Weights of a small mixture-of-experts language model, trained from scratch on English Wikipedia.
Experts: 64 experts in each of 8 layers, 192 SwiGLU neurons an expert, 2 picks a token, a softmax router, a shared expert of 192 neurons.
Below are experts of layer 2 (counted from 0) of a mixture-of-experts language model. Rows are named router (the router's row for the expert), gate (a neuron's input weights, with its number), up (a neuron's input weights, with its number) and show model dimensions 0-127. Each number is 500 + 25 x the weight over its row's rms, rounded and kept within 0 to 999. Numbers have three digits each.
Before each expert's rows: a language model's description of what the expert responds to; "gets" lists some tokens that make up at least twice as much of what it gets as of all text. This comes from a sample of Wikipedia text that the model never trained on. Tokens count by the router's weight.

# expert 62
What it handles: Nationality and place adjectives. Nationality and regional adjectives such as Indian, Roman, British, colonial, and -al/-ian/-ic pieces in place names like "Guatem-al-a", "Prefect-ural".
gets: "al", "ic", "ian", " American", " Roman", " Indian"
router:497475549524448487475495499511488473463511464494507513527498523476520487482518489450474501462467508529512548487486535512484499539512491504547497468491497496526493498496483505491489513502513498475495471497485517557527496490503496471484564518465498524526542486518501515544498489469530532503527486498531521522511529497440480494471532476483460508508510509484537536487491520493493502458486
gate0:493540514474474466502475454553483519511461434506542506490495494472509506520492518525561478477527550534527492512486490521485474529501489513507478528466539508513526480535458509501508521496486503508489509514570466502496471458534499457507560475482481504499482501509491478502549522514502503490538521492483517457461520534505529537520448515525523515510487470501520475512502478514458494480500
up0:496519493520491482484482501548453510505420473501537489482546482495524472523507503470509476499500527535527494524498501511441482536490489511493521521533527499481470503522558488500494520503515507464531508528519478488542483480475484490541524447508506534461467439537487502531503490503511496515500488530455553475487533505472508484495487540496505517500486518500497504516505476506539521473492
gate1:477504487509520477504491548491447482536481485486484465495485509451519535499515511496497474490544490448511548555509509503481466500542495486512469456530542499507517499438447531484542479504528499480490462512552506493532514521489494500499479527512453525493541540498504511517478519520499516531461453496477516494470486475477492501511520489527497524475474497508507486522518498500501486509527
up1:524458519483497569448570527520512508487490483452455551525523479474502523484543508501512523492519526503457478477552525493515549479492468493467509509475464518513494525509463529507498492496510479524491493515490526526500516532525506485511470483521463500480502477530503527535500562492512501503550517543449505513507500505456498510482505534487501518483511502498496503477497468489499457462495
gate2:480467491516553503500497484471542499521465538509503453509498497516533497476477494524498500547537466510548491509466522504491478543521472532517486494469483497545472507462501514476514514444543444464491499481502493464445531523494515474489473504468511464490499510501519512536509535452497534473534522518493533518515494490490487492512494549506526522535525499489465585503492509450512536524508
up2:510524476486493467502499496534463545487491516451513506506517454474518484519491515553521525483480479522503484416504488502528462480543505511475498503513494482518474502465419505490485539462516503566537476482515497473476490529488523523505501508486535499517543502581513530506505494508485458468504531497495471477489478479495517523487530511479504485502470555486508508523523495508531496470510
gate3:489509486499473567456469530509469515475478480461471484500542529508438510475502493508506506499524523548552515536516477510514487491494523469534479451526494534497499483469469494496470529515467542495520517543490505511487492523501499546508488518518516517487531485522509550492470454506534540529483505505455502485482499471479477516503492475513529492499497515502519496479536490494520512504516
up3:494467512506518511470510507494487530483484468514518454517506479485477481505498512506493491546529489548477494506503522541461513508474502483522513471513487524493509530516442528511509519524467514552539496485457452511482486502503527465470493536527525498476561481495484499498476502477526500492489532509478532489515512495450535494447452475523541523530462519478476532483497503465516468456507
gate4:474457491543518501522498514498500497506527482484490504459514508479500512457514493501466502512511514526515528545481501509531475514480550473504492514544524502484496530488504513487504489496479536490456490515515503510468504532519454490497512484447465459493487516527483472488501462454463482508447446486518511519536530477519501530478560516500518473501503510532535491537471523523512507493479
up4:514511523511506479528547462512464509515502495480506494478498502542492524528474521478479505520493525511520521491511552521492531479496516540534499462490498526533517527469514559522465455502508506500459522480491474511490520491481505531482498500473479515480523501477502468511484503515471461513524453518517500518507490549512502492486455496499507521437517493472501488506513548497495502468535
gate5:484501500475491501493468510457505522480534451470498541450470496457480520511497495480492526495490471492482502464504532508506499537550501501524462515496504526523516475456541450456516504523459506487494491489513532552525484489508472520513516483511478495526514528477524524497510468480467521510464467503497504505468483456516508525524511529494517504494490474516548484455508523514521502478490
up5:495480488477480462506442456482506513452512499490488509498512494435498529484498457460548487495493486514518545460535493504483496507500453510509469491472513467498499518555494503475495516521512479497451512529499500555493486539474556503508524460487491467511496495476461499517461531516473441489498480508511500504504497480540500507484513464493540488476457494461573552467534515515482508477495
gate6:514493488499509517560510503525451530478490476494482489528511538528501492534504489491490503517517503462484485482548455552521500482468526497533497527505506475498525484463482471448484522498507442475500419464510510504490507484504443485531503517492492514490530460461501504478522486525534505537549492512495507490510497514486462544483521529515516478491494516508488506475524495529511494503521
up6:456529529502545480474500479479511484489528468492516536508478477519487531468479482519487504472519486508488509470529516432501497504501484459473493514481489469558516479512528486461504521447534514510551563522529466480479503453504565497504543524503492527523514506498511473506481500477440509465472485530492506475491480479493532463477462498482517459532447503519500490518519500490465523483483
gate7:476493525503516515518548418507505479503520477493478479516490560502468456476529469488509460461499484527489510477493534491456551497508514502510538514529523517496466496516503496477487487474485502525476499466514508483492447540526474493489498485505507486496484502513486509545516499456503465493489492522558500497540478541493465481487475489480519471487530516485481532482482521550492524454485
up7:537518516549501488491502528491512515470562526516527482498537487502522525517464495488502496503470526427503515521524478543529511508495478528482526490481508519507531497463497506476533492446454520498464488506531499467461508491521492509494465522462510524509525527486500489517497505502480486504495535479518491469506501503486503481507477503499459487508472487512516503530506488571521528462515
gate8:487502493556503512461511506522507527453540503473524528482521508476519523537483500483543490496493513489524525535464502487494479482550498471503534495522485529469530504495527511469497484521497519488474506504475477509501495483544475450503463534484450479478557545502520487483498468490509497431536549483482506503512471505489484468559485479502511465445475446512494514451528550514491474499508
up8:482478513506524468504471532494503483513491483502471509470491490489455505492503515508487512495494508509478495458487521534510518529501529501508480545509540484525495490521524501503517453518546516495467517492523494490477513485460524540494506477522488470489480512505514467496516503488492541462448433534582491515486505516521548497467522499494544541534535522507538495527488460457476483488473
gate9:512520513489452519492520483479488473519543510514485503451512456456471505496530498521499507539531458535488471474499518452481485497504478504554504500474481468509482530519521535480509495506493478491455491503467507485547496504448533528494528507530479525529491490468506544506467490566532494480538476478508541502502482490530517540480516510515490490513501519481468548499508486502465495497476
up9:490539515510444464484480488482529511482505457491515490493517465544515522449500499494447527489481474519502465539501520491495502488488496487513476512515477491513525482462483472486471523496459502496552536506514466492467492478508450505468479458473497508510547526480522514481536526492513509508465526502544468503463495503487509460556517510459487493503510506448507452496495490501533497471510
gate10:485503440504474506524508569482494483511501516521479569520482504542495489547519534521519488498524509512490530478498539475481508506463493487524510520500499530477470484518484487513507534479512511497466484551504488480480524499471533475518494506563501459503490485544524485532489495466495458508518503493525495565485468435496498474466464506505502458489530513459486474521507515460495556526507
up10:464505538494505536493477524487503502522500499504466470486503502514469420496527497437476479497472491498542528492474484511497516497482506473491505495518409510476475539508535492521543481523508490488545512485477513462531469531532474531523484500498536504482492483448491477513529528508532481493494466514467515468491464499497506549490554534489523463507470521543557506500483497519495518432511
gate11:524498521474530499503475467516493453541495465487490472534540502512459508464539510478514490514551519465510496491476485541508525521524469506511501513494537491510558484469486508504495495490530503513493515507493526521481459482459519477547526555489516471509499474505523503463477477454529454565493467478525543494511488497500477519522488474521495487460513468471483498550509530515492451516484
up11:546464507519504486484464532480536514512488507483468487504510539506516532472498507525517466510473550468502490523512537555500509500532502477505514519505515493504484478469510503458527495470524519444475469487470480532484522505523493475530499513485494506499540518486484484467507466461544481494479472466510538503540541491470454491480485516517481461534477510479486498513557539495443493457505
gate12:476491530492452462502496530491533510494531465535491505535499506505527512474498496544534507489520467500536483535471503459522529533485462527487497514492508519505513472507503548491542474515515506474511487516532507504455542465500492518461507507502487517496485521488504480540500536485478497507509535506551502476477508456461490532511501502481514497498476484485491509478495482500493510547494
up12:488503537528467455523510503468511482516518467546496495524510507466492526465508526513504528457548465514496523503480496464532509525505496561504491505519513506503497463493521529505536501495488464453490480509506519561468514469476491511499484506477464504465513504486489510523519514512504473476522503514489541475501493485440456515500486523497514508484501472516472501483486501449510500503485
gate13:498543498517500531482500516519461505508549525539515522525530520505500524489538479545449463488477485530527476456526477474528503528492486483519516494439467500443470508515491457511514490521506441521498491484487513532529497541474446509494489535516531518478508433489509537570549510503486479476530529468487474459516461501528503532514500505524501496483488504486459522493466525473523492468509
up13:533487531496483502491518532502508491508500519502518519480475479482491510518494519479550504523493524510484549533466475512508506481494465520484465502481503522513445490509532507486405481508520533523543500506487453480478490468493529499532491504485507479505555533480527518435498475501539470500509515535508509540460462456531522449462482482512466525490445451498523497486528519506496522495500
gate14:487460470488552513486516518504477490503542458516470533492515502485536467524525537496473493482520474523469541523489530513506512525461526469502491541506521490544515483507536501509547496474542484462508492482490510563574488496523513483532474506479501522484464459476477446524555487548491482501545491468500476509497512498496524481495542516486488502452488499513477518480502495495507478477502
up14:484493492497492492505543473487496491512513512492482508499432518539490515480507555502528515472498522522443469509526521526509523489536503496516512495481493484509472475479509447478489498522435513550515524483520492539532516520535470492491506519526517525508522519543461522522499516537487484523521447460514564519492487483492491438487507532495509475482504473470460495503489465505529483515500
gate15:526496525554505478463556490487485491468486501479497468483516529481518489456488504495496480517477485471498532502500498501520462497476492512502471486498494485512561476500514529479499566507486492545493504474464558557523510539509513499507465507489496530477537483516479514481519523548488553488489498438491490487554537519530476494517503464543498463493494477521485517474505488545480470467511
up15:518484516537499450465510471458514540478469492465504471507514500454517505467543520502518492504478472497497520502477514463477493526487474495484462510509491458525556499503500518471467534527490479526506506487495554574543537466508489480496491499509487541513482472531505514530499508520504527468510510485508469493547527519483481486506538476522522451541476474466499498482498510503494518490501
gate16:520517477459501488531483502490505446472504505501487455524527525491512511484538498505480497519492481457521504493511484475491509493520472495508461489492531466503517534507469489510500516481480467520467512464534515503537478493510531482491493523484482507443481449491513520488519514511515491492534519489491476530491532495517487498505520484526536503514538506515479521523557484522508471526507
up16:539504453520466460492491528501488513537495461487487467479530494472509488516497479513482517500488519471505516505539476496511510509485521494498520472460502502498502515538539509470503529489478519498521463503472445528508486496458530524484508512498491475524504504526489486481527469481510508485527521491471480472508474531504511487481514499460486442549529503478500564482527584462523532511493
gate17:500486458481459543513468474539525461475488486553505504513482516533514453518489505486501497508520516499476452502523515496516546522496488519517455502521469504506494495515506515525489472476519540478496452503486491547510500493448557482522482486485492488535492519468477472506501474472510503461525530490538537436494541476483476475535544523495506510475512509537479514446502539481506522480524
up17:504479528487507536495520519472480510456512508518498519497499518504491537465518496472499480533493500476474512495507504517525461514491484488502522505575555440527465527458482533530488504533455484468460522502486473548505512478504520520478477494513466497469471489530509461549537515513484496531509497441510525510523483542526458482515487534501476551485517523507528537522488491481496515495528
gate18:507465532482548496473502536501514497516517520529460514490479531507478542485499518492523503464479469475500536517464479527435534520491498484515488475505500500516528514479517454501557491485541508476495535472517502498477544489463491502478500508477510505532497482493487477522503497507477466465542493503483455509524498528486470515515488469484520486481536525513548450490503481478505498508481
up18:527485484497502529466513510516471481467464488468492529521489473522515430473539514525517487506526480485495486520499488483522457457485549533478547504511485485505526498458554526540526528496509547483531479509506485518466483503512464503540492491534480513465537502477482508512474512536510492514486491519559531460467490502508480483525522511494492488484515496518478547488513502491471522475514
gate19:516524505543536502491505517515459500483488491500517493497455509479489520563498493426521503481511494537526508519476500459500489493493523450471466503452463552476522501475472503470494455500537491474503473496512495502492476523509502535576510522512493526515528467488491535492433526513500492470516502542520508489506484478533482510488486564507525531540464428509512515499488467489507531468433
up19:495515459477532484533481473474538540525502507490470455515519501520518523489443513467475532492451488473510496469483528514512472532520499495467479517489498500476502509483519481498501497500513519497451515478509505514490489463493509476514526507500532537505530547523448496514536455494528485500480478489489499489518517455504482507516492482494518555441489511459501499542458523484483463543481
gate20:523517491523510483475546493486483519510484445510544483535465484544505505482487493507469460479473503476483540498514528506518499500482533488470496497481523471505551520506566524481512509515521482517531503522538505527512506462498524461494526469506491484519501461529503522458534513525514505508496491502524477505494551476483501490538487487460512527507489514520493508490492493500492476511513
up20:497475548455501510481502506545496490505503566518478510483488525466513475454508493520531536532496514519478468519459457519497476509522516493518468525531507531510533474497478470503485470488462514498499484513445543455494505509484512508486493489460531466478501500485489492521477507502480497473476472500510488493450443477542514482483507525542481485465533513463509483524504504507530529487506
gate21:511490536503473512457512489507467511527484505501532534523484492508523485509508524436472523460481460531501517494529491536506486490500512478490512483503468524499468479500453487496486522485494517522488502531513435513453458525544478489481496484493517512468526500504469501516463539562483521513525484480490476526472492474514526468528474472504469521494483523490508517449491482525506501470480
up21:506485511444450490549510542518472522500493489521485513505475522517521458516513548482532523505495482482491502507512485474505520489559484486569485521478507525522478470487475485494496542480501509522558481497490502470476470523567490480508470506476520541447506499457478509519521536537482505546492504481468507519489427483544522522476535497511504455505500520485490548492474528498467496496530
gate22:474522522518527511519551457528483483481497501501511532505515469455531515471488493469494505503509509468473474518494490479516460512485460511540483519487486560519527527481470525522529456484514482513494523483535465463509535495508501502531456545457539557476493481509462474495534463523503496529536508500477481466477505471456500487523524506494468487480490483497489512492487511520487517500514
up22:496533504477491522497519473473512470509484509508535539500519461521511510487513566514463514550509478443495504538500532507476490506516461484497461501506502505487504524496538533510532495494498532474540463507489496492513515479484542548530469544540495493453529504480501447510497481488511497492487529501521491474475474538485488456499491485555500480488469469512469496511474468500467526544536
gate23:502507548476484489534503477508530543477519484482496491538450509481481563509510472520530480473490496457481482464523460488454509505495514522530516519476494490495480503497513515463528530542499451523444503496507511481513519470508498493503509479467508505546493543494475514463488510476455526445500499500492482489495500499519486525526488437526508450497506526501534488480537467498501510502489
up23:484494514490526476532526503510471564479527473537470488526497515474530499505488457488509534484479466428465454453505473528492536482520505467570518490497550533506507486516530485482504481503475477510455499504482503519523501514469534501503513500484492545485483502478493525440512495559454503533523452512458498460539499506540504536519493479504495494516480500495530486491519487570522536515509
gate24:421437503488479535502466495518486469436495483520484493511468504491503519484525495469490507476492530499524473494508509483448494503522515465493477506491498469558499487526491525467507454459481549494507506511472471523485471464530498501481528513455477528493508516490509506501503547482481498497495447531485514541512505506510487545504506510509473504490509475465502497484514538511528516467509
up24:457459502483473506507496485547468497502491483547499467500487449478529513496512498501469536469465457488537447507508503469481477515505494473505501512505528477510496456512540530506496527507465556544478529484481501508493495484504488473481517510467490515534505534491464501511512529488464511485527455502486524477504480457482520550487504542519480515490489477475478518441487473497495467476503
gate25:481515480517485499501532529536483511478533515551498475517517499529511457512516530554508554460482499519483520527491471493510548537490544518534511508509475520553513499457535486506528534463535456466456505461525499518502488473459490501519480514481507469493504501502502518485461491477526488497503504491490488551486469510520515512473489475506502466529452478511526474502501499479523486494553
up25:470492475511482490496514502508512510571507531507447478494486496503483471513500523501474526473510485541486527524502533526544570554477484466469516512520460515515515525472513507493490459488529465495434507492515498531507507505464472478524478504512526477499525488491550517495468504506515518495543492477508491438497484543468473512523464495474484454519477518463479496494534547512513485517499
gate26:519502528460512489459507515557505513452509477512499545477497511520440498501494535529427487495503453523476507470485515488520533528512533503485510484533471482484478526485528551485526530533539501514519495472526531528473504474474461523547515483493507504531445532472457496507514506523494468507507453494453449498475505461503474488510531487534497485515503521501510518489485463504495506537491
up26:472518464522511482543539483477536509501483525461473482495516462491559525509480502465555495507494497477510501565511495520509463432511465495491477565509491495515522471512491490537477492447475495507494536484474478482484515492494525473477494524484502491516520502526545499518499516493508540525521500494507508498494513530471534493497484497487474470496507496474501497506497558528502461461529
gate27:474460456539497526480462504508491524562530496533503514492480503516582465564483496518528482469510493491429529452517553499479500493524474500507501450517521549461480499475495557499526468458506501530480457527489491497521489506442507463528523492515553501530517512524495535489485495528491513523496515481507525485496497535474477528528518517519518454484452474479539510498507483500473461514485
up27:495501480537509483448457480529500587539506490492486488508479503484565475529524494509504518470497464546477531487518530494478497506511472492491512449495529528479474494473479504528505470457500525525468489517521499516532454515441511472514524487545525541489525500502530518496499503529482505537513485469498468524510484532515462537507495527524490452489460498466493524514520489466499462468489
gate28:469561492507476508494477521520480491477479514504509526516498494531498531458483491509520486461481460493510464505493483479483475519488486467491530464493511525516501539456490528503524501437495488507500504547551511491502514536499507543531497504463525519513482515555547470499481506465550514513502476494444536522479503475520460512527493534510446501490474499514488465460516486516451500473507
up28:470498465510509519453494527509505514504468470526517532496470507478492545464492477472502520529486476505538470506457510474481481524480533466514564476529485524436500503477479504499538495447474527489487502518512519462513511506530505513515497501481524557498507523511535486497465499464540521531476485521442518540481515473471529496501522524519456490499468478501483495507480535494501505497498
gate29:511526513516529494501505502524476490479463488520482525467555508479525508511498482497527525470475544492524512513499516482501537475461464494491453512474491504522537510474532496489513485475486485513486503505517481488532483507496438503556499526488492498482496516473531474520478484522496479487498482515510495538545512522457486487510492497439507507541497458461495458484481544559518506523526
up29:495482477519516524523486532465547485490542515504518501508458485510487502485552526485468515496539472534491502476467484458495458528520528472529529495549501494495485474524489509497499486483525510499553539511491544526461507508488564506475502489468505516524470520534453492509516503482485516510502482489481504494461447516515527493535479508521510504459504543487514529555504464444509515484485
gate30:537520501502501540445520498490476492509529514483520504499545491483529526507504494489537519504481545523482484479481551477533489529541503520467514474531514493535560496523507527490497493572515501488491528497554483509479491481475507462443513529517497509495508485494473491527492474503499546467534476527506496552492505505544506446515475510561523498475509531527485515476464476478491525485514
up30:484495512534531476537516483515502517525513530513516498487490485506472501499529531512475486477495477500490479487506459530484524483440498486512516519443483512471427518474473467487496511481468472514532487502457515463505498509513527520539501466451489504490513524537506496452491522516479492499486507462509505472507527469468494500502506506448499509523514466487480479538487492504458478485508
gate31:520501494526493544478490501507483477467525518543522436499538524512490488512498518490496463515508504500540487510504507442494508512497460507487510525506441489526508523521492510470492493468484505484464486472504549513508506500534474525499563539522460503532516523488494485499468500515467507523509493504498495489539534536491479469447534524475471499492489543472443547510482444516526542490491
up31:509507502556481504509511524494501463484529480481498509497504513498467516486487459515494478526535487514520511522477458507504483477467499455505523496496458519496534476485515443459464490501489464521499533482495517539533529492521421486501513516494496485469487522509499501490537484531491473508487504503517479532503495514517526520487526509480521530503477553501470538517497502530499497458515
gate32:489489496532511537475539511493526505502505449545522491529488531502446477494525491503458533501535493507474537504485513463491511547500517506506540515549523521490483467539527495518475529461505483500499464490494557519461503524476482553508459544508469511475504467510493476510492483496494446528469457509525526499518521454513528467523493524521503484474505512508449504458512530521541515493526
up32:504448479468539510476507507497531499499484506519528523519504509531461486477563517500484468473470506479509497527502468476528522539530543515477517475487500457483538480516501489495492536510485525530534491481509517526476487477530458513501490449492443522471528467511495476489524478525498481473422507507518526473475497486487539483500538488513523532508455512488501530518500550486514518514516
gate33:487516538472477490457541485502521460485534527483495508494527522500510471469524493476504477529506490486518489498508532521482533487531521511498459481507448513494473510453485512452502477508488517437510494489502500522506485493496526519484487487505485534501460525522474499538538480523526446536521472505478482507516482456528467493502534496496481483463511492517477489485463488488563502493475
up33:491500480505486503461514477529548520512475486500493485500505464500521489481515484536538465478518529514501495478513526489521542495511480546487465491464480510517540470477484455481491536537498478464466530532484494475499465514485440504529498492513481497478518490476483515504533494453491471501470512527513536478498447491508472519537529483504507484507486461522528513455518517522532504541468
gate34:457487461567509503507519476501482501441485502519457513524524464461495522520499491473539487554505518466517554497486475471511484485523503489509505486501532503503517465462496462514435474459492487502560499523524458535487462494500495486509480487517511492464495489541503510514549515520482497524477475546503520507533535502501461519500540476494474543475472500562476524493508486514469484483480
up34:477502547442506511475505516515494470517503495475514515506464542535488483478483526511493542515472489536492474500510496509461478467536481494489468484483494499459497504517527523509519554482439508489465535512502522468524529499494488531527523522490528486551484533508469482497438546478497528480474532538500471457511443497494511481510494476524474461504506483479454471554504523472533526497497
gate35:552470503533493495492522487513493508536472493541551497510491519507477509473479507480476524464506536535497535541538541457469493502459554471457480524479456490528537479492512469506500480536536470471480487513493484493506523541512517488518546505497487461510543500472489507471484512476531520457493498483447493494519529494494480514473519485526511509507497497484473494493489491476511540483508
up35:476469509562500494499514495486469521492472527508516491490452511475511513495498492534481495472513488568507539494501504519486474503461557463461493457506485504522522525484522559537537488493536500499461475520489527462535510535542503522522492522527520470525478502486548544502514464489489498517499510498476527551481503499510468472529537469510487500458491505484481511469506466468501510516508
gate36:488497456531461561502509529481517468481508531461498461517530546493535438507526450512503495503495457498463522488489476471522487505555496467505508525517499496495466498503520524512545467437502522488510519485491503512488498489483502487500545519491494480519565502480457513524478481468526515502488526514478539498513522491460506538451512516466493485547504499492496512542508490506510506467488
up36:530508545465512454430483484499461505535505491506500528496449468505511533471505521509515525519494535482511488504518522537464518521496485507492517523510486470515539495523512518502441548527461463488506453464498522488497482529530491486520468483508449503474448523497526472477520509522478521484537486538514462513479512506499504487510516518524508471469521455496505474501509503495505520504514
gate37:533514501493492528475506509512529519480493499521515472481491516478458476558493486485478503483460519457485429499498521497484497508465502502477486506462488533517513543523529473487529485482470465526445504502506526519527521543497514494506547481525505431523488508463491513513484543496471487467508541495534426477529499496490495465521527526499450497507509494476509476513449483506502520516511
up37:491485473528500509483490511457454505507542528505473523499482490534485498500496490468494494499512472495528590489532448491508525478531524483511496524490494484481487481507486510523482502505511540476517531544537494519471481502509466486489491481501490514502517531525509499468561481525508556522490476515489498479487483503529476516476447516491538531502486512529498530481466484535477509492467
gate38:525481496544517497528506505475543561460489502532506506448494531486496519467523498508493520499498501492468474475488420533492482514519462444543451490522500523502504470473530490509520527507512539456509499546525503530499534488491485512503485508484471500452530491522471463472505464513461523532478512483518497527491491500468489518527504493485500474501508477513483472509516519477478505528504
up38:500468527539526487486479514481528562490468529532487486476529539475493500443504492525508507535511440449476472519531431504453492483490478466514491490523474495521493484491471504517499503502493520442549489546499482520471536501510484518494499513474492505441499513520483479506529484517487510529531476457475537513476523509475486504494562489509506493524531492493475481524498509476507515516497
gate39:439461531517457539504516496492510496475533469497516506510501475514516494510458499537495485492491502487492529489534507520512539494537476504505485489505473492507460521480480492527485539504479509517513469470472489477472539437491498530509526481430561483500495493483516538512496487509513483535473455501490474505513519523505515491536484534530529504508525544463499488532512449528503494503490
up39:478509526536531468512504470532512480478459474502493517497485526553520465465486469489501482494477472489496494531473503505461489504495497487500480486453506502479490469510535498495508488493516489560506437483472521512555507497527501448507486483535494450500489556541532471532525462465516499504526511493550461523434506469507452494483518502552463503502489507511446504540481539511523524501499
gate40:483503518496482522518484497491482483490498466510494535501503566510459513496536515486531484516505521539502458512543426498453475504508480511488490464456507466521502504537442492494482496513447536514518500499535506502482509494505454516478488538484533476490456515491535486488500506463521474502502499499478448510536512471481510523486474497520492517518502469504457518483458505465480482511552
up40:485498480504507507547530478528500496463473511478487475530534528510516519483522459535523485463517500492532491495494505548475500463533447527520475508490496481490511491455472452519509500503513535526517490487480523476431474487508483449496496479503563489535477528467484521488498495522477523526499530485498454477527439503498476540503472518511456521478490535519498500462505474509507507454529
gate41:519485506549496463475509508504480521482524518514486466467493472511495463456514502476509515534478472529515498518514507473515516506489513463467442473504481445484569494495510499536471512513489516469476534508478520454479494525480510515468493551511471511486508499503511520510514493517505499514510507505533503517496498454491465511533492510506463497478509460497465489512506472492510476507466
up41:505487504489522503512457509496464498501475490494510516463562502496498501496511485524491543521473492505499451498468469516488514471513461516522470506525521486478467485491492549520493480460478498539455512522521470501506481489520484494486464516475484495499495495506506511528536535510531479539467479493513493481486503525489539478545487466475467502489483492480461519533482510515537528523510
gate42:516512511506514460508522537470523467503540491516525477566519498490515478490518539490494490506457462497449518507517480528435452480493520483504502494501534507463536508490501483469502550520475479562513468487550489487508497511478493505508523494511482500507518527522483538522515504523527507473492443548493508527477503461531474500492473496499478507522534445469502519447511495476512497491475
up42:433546488505469547510502482532490506486549507476476473458529513494540514497471451510500531516479525497501528477513519513516500500516551498539500521489463465523543518498476474435494524503490456492501515526467445525450489548539539498519483485516523482455487460498466492492506544467505503488500538474476448512532506484494505505506480501526474564505458540494496491505494491515528473532527
gate43:536527519494497514486484489546494524494489498518541492523471518461493481494467538508479507482466521531494493482498496475539490508520443518553491506501493440496474467495509494442529501516475499506521496505538498500504498493480543492458457540534484491487487491520475494457501476530500495536541507501517525450545537507471492494455495499537501515474514453459501526517493491528530472493528
up43:501536476523540462538528489438528465507494491507484496514485466467524478522549478498523497505535479484468488485505492531481510542461475468480483487494501552495546495499502493555498495498514480504469538480492467488448535507514464502488536471478468473520518519523537485526497505507522459496465523530484485543496499500500487507493532513482536553497526479536485526506491540480461534525451
gate44:507538492479519476517487502487510517541482473501487505516466478529449460472483506537485478489499467509455486506468512491507482501510516450505510500482507509524485563496484500526468511532526475499511468450495508469525517472511483485483484547494521506544492534519456528518499498530532519453497480542464507493489475502495514476567504557485526438553458442467538491471505452521494479513467
up44:446514491466488465531473506465465563472488479516474487528447469460509467467492498503518512504482505481482522526497455453485500525523447500460458496505522570484483453512519502516497503491501509494490548486475530524508470507493555482506528524507446518536512519491503494517515488485520483493494528519538461470510479506537506520545505485515503493520515532525547532508448506499500462473472
gate45:488545494508506495552515497502473504467458485459535484510510481501502516490498479491506475494507505523477558544539531518495501512542499479516551505487469495520529498489505496492523530506521465494487475522447479463435462502507490470489497515513493559487538509515522524491499455576482450476533477462538526473503500506512500532519501504494498514507474500467508467543454472479549507482471
up45:483506517494512478513503469499506506532513461507551526515483509496491544470528523531539472456471482479477508484477532486466517494543543469547515497515516509494531476538506465486531517485481500528463485480461503502447512517513517544529487509522481490494485479500564537499491507497503507499527509478530461451480495471545468470530513512565514499462460493477468473492502498484520537523473
gate46:506487514557438491511511486492469516508546454522505523488505523529522480473542547503486472440478528485512488495515475537461469509501498504539507482485468521513527495501493523510525540549475493546487509481499529482475474500491484523492502512473512501482512509551499512456526472541484492515532469489472464492501450460514469505470512492481522487497511519483545488477494496519495491508506
up46:531511504502464477544507511492508532518488531486510489538483510466475541479457509514486507480501479526521506549517496507534486496514496497473526494484480533444494518550432473486548501487504472512479449481491488468491513523502503470522499497472517474482520516460521490516470539493558537513499515507493519519490557523470495471527502505539446514478520449466481483481480518526514480470513
gate47:516495472460484530513460485522495523529511472479497496505462513506493480467457475519494500459460497499473504475493495512507513530506455473528454551470487512481502504507481519498523521524457495533512526491540522478481471483520536511485499510494490527491454472530451503483537530510486421500508514522483442533500444487477500537505488465491498483505541492533453481488469520514505494548450
up47:517520516540512482503513507467469477531488507518469502486530488528496513498484524483517514519544539504487465528498495460513506476545512544492524476518508482519482519494501492486486461471496509489482495529469458521529514537451492480528493502487514514540516524460560460498474464500514568503449481511512521476515548505501472454495505523493474494511499486450515523473513496490474479473545
gate48:520469513481479458463514535506498543460556453517461507520480482475458468562498462468527509518505525542533482501489494508509516508503513519469505476501509499501547507503464497487489463512463480495483497527534477548492475486513504486450528466479507533511525474440457518521528511479467470497533492542484529517512512453475478510551485515474474547499501505513527505477519530500521517500473
up48:495469489520495471511521517467479496520537458512483560489443479472469503504502473493501526520491531531536496475498514508492522489515494491533506529482544508502524470469463523482451507487496487495491498471521497518459463483491473516486499526536506534548501525514482503514500476540518470500507463546461492493496475459502508499519494471524518491449503505561506530513495544496527483487457
gate49:464517488546473538476494507462513513510462481496502542507519488486487551551532528505501493479478485519507529555508495533482513494502514470503502532494473491502520480533508504526470484480511481558504504520509495479505502547466481502475535494527532521493540515536510476494454463479459468507506522485544473465507458471484467522461566467508482524503484447527562534509495502462501557470497
up49:493504553506477501490481528459519474513473451476498565555545474485510489531498539500527459463508488496479536487470497529524516524490537455526497503514481490503481473485513548477504478494523512531498486452513508516495482499463547483525548509498550490512487512504470522541438493491508469501492503481525474527501489451519494515479521511471496498531462474500503527511509529525488525499521
gate50:506487471467480492520523546477510504531539510456436491501491490500481463522547483497527503511531505521471533530474561507481506487474475515528517510474515510492481502500518518490475494506542488480524494530500530500525535515477487520483472460463522509524466513512471463507480508444546516484476460521522494502493490481506515505455480520497496469541539515461475469486499492530475488507528
up50:505550507549477498493516499470499493495485527479494531533485503481498511512477474498517477520487482518473490483504495493526483528478512471465529450509477476529489503502492485480477462506505502533492465542526480486534509513452543476468485495538501531509491467485480489499469494537437525480526504469502499437497525460503461497512558482545491513489500462501499513440540477509512513512520
gate51:515497495505502458495482534512436505462547489542528486530494496489498523470522512508508486537513504509545533515507460565497484521539522529514520484498496498517528495510448466526499503485510474512492474432539488506554507545513476503521509490486470504487501503499463508503488475548480520499483498485485503503485532510502529517501451503465542477527493485494526500489497483488491502494496
up51:472513474493472531521500462470534510537488525468460460479522508528481506501517507496518494463469491500487438500498487443499517467512474510506495503496483520482501519490558491485507487533472509512502542595489523466499518473535516524500508497508512496480510487513520482485501504480504478480481491483487460493523496536493505477520556493529492534478527527527462522508484519531526491491520
gate52:474526496521438489441517464496506548530472460554467473462483519513511500517502554545512517460507488514544476528525524506520553517506479501530480483503482497509493470504479471522497504495510526457452487487498489482511493484492527519520512488488487541482494483492477511518524513505527532481500510506473484483568455476492551483544544457518516504490506477495514474485470447522506491428526
up52:488504466521508541455486519532508556492519479495464501499485457496477464487525487552507486530523518532489514454502515445480497515485489491484497510480500463491526445503536522474532570485513517501508516494509500548478491471493503489484508497487526534521509492500497534515524523525514509536511489511491508501515451476510516527459445509466489440536526557494492518500496458521510460444495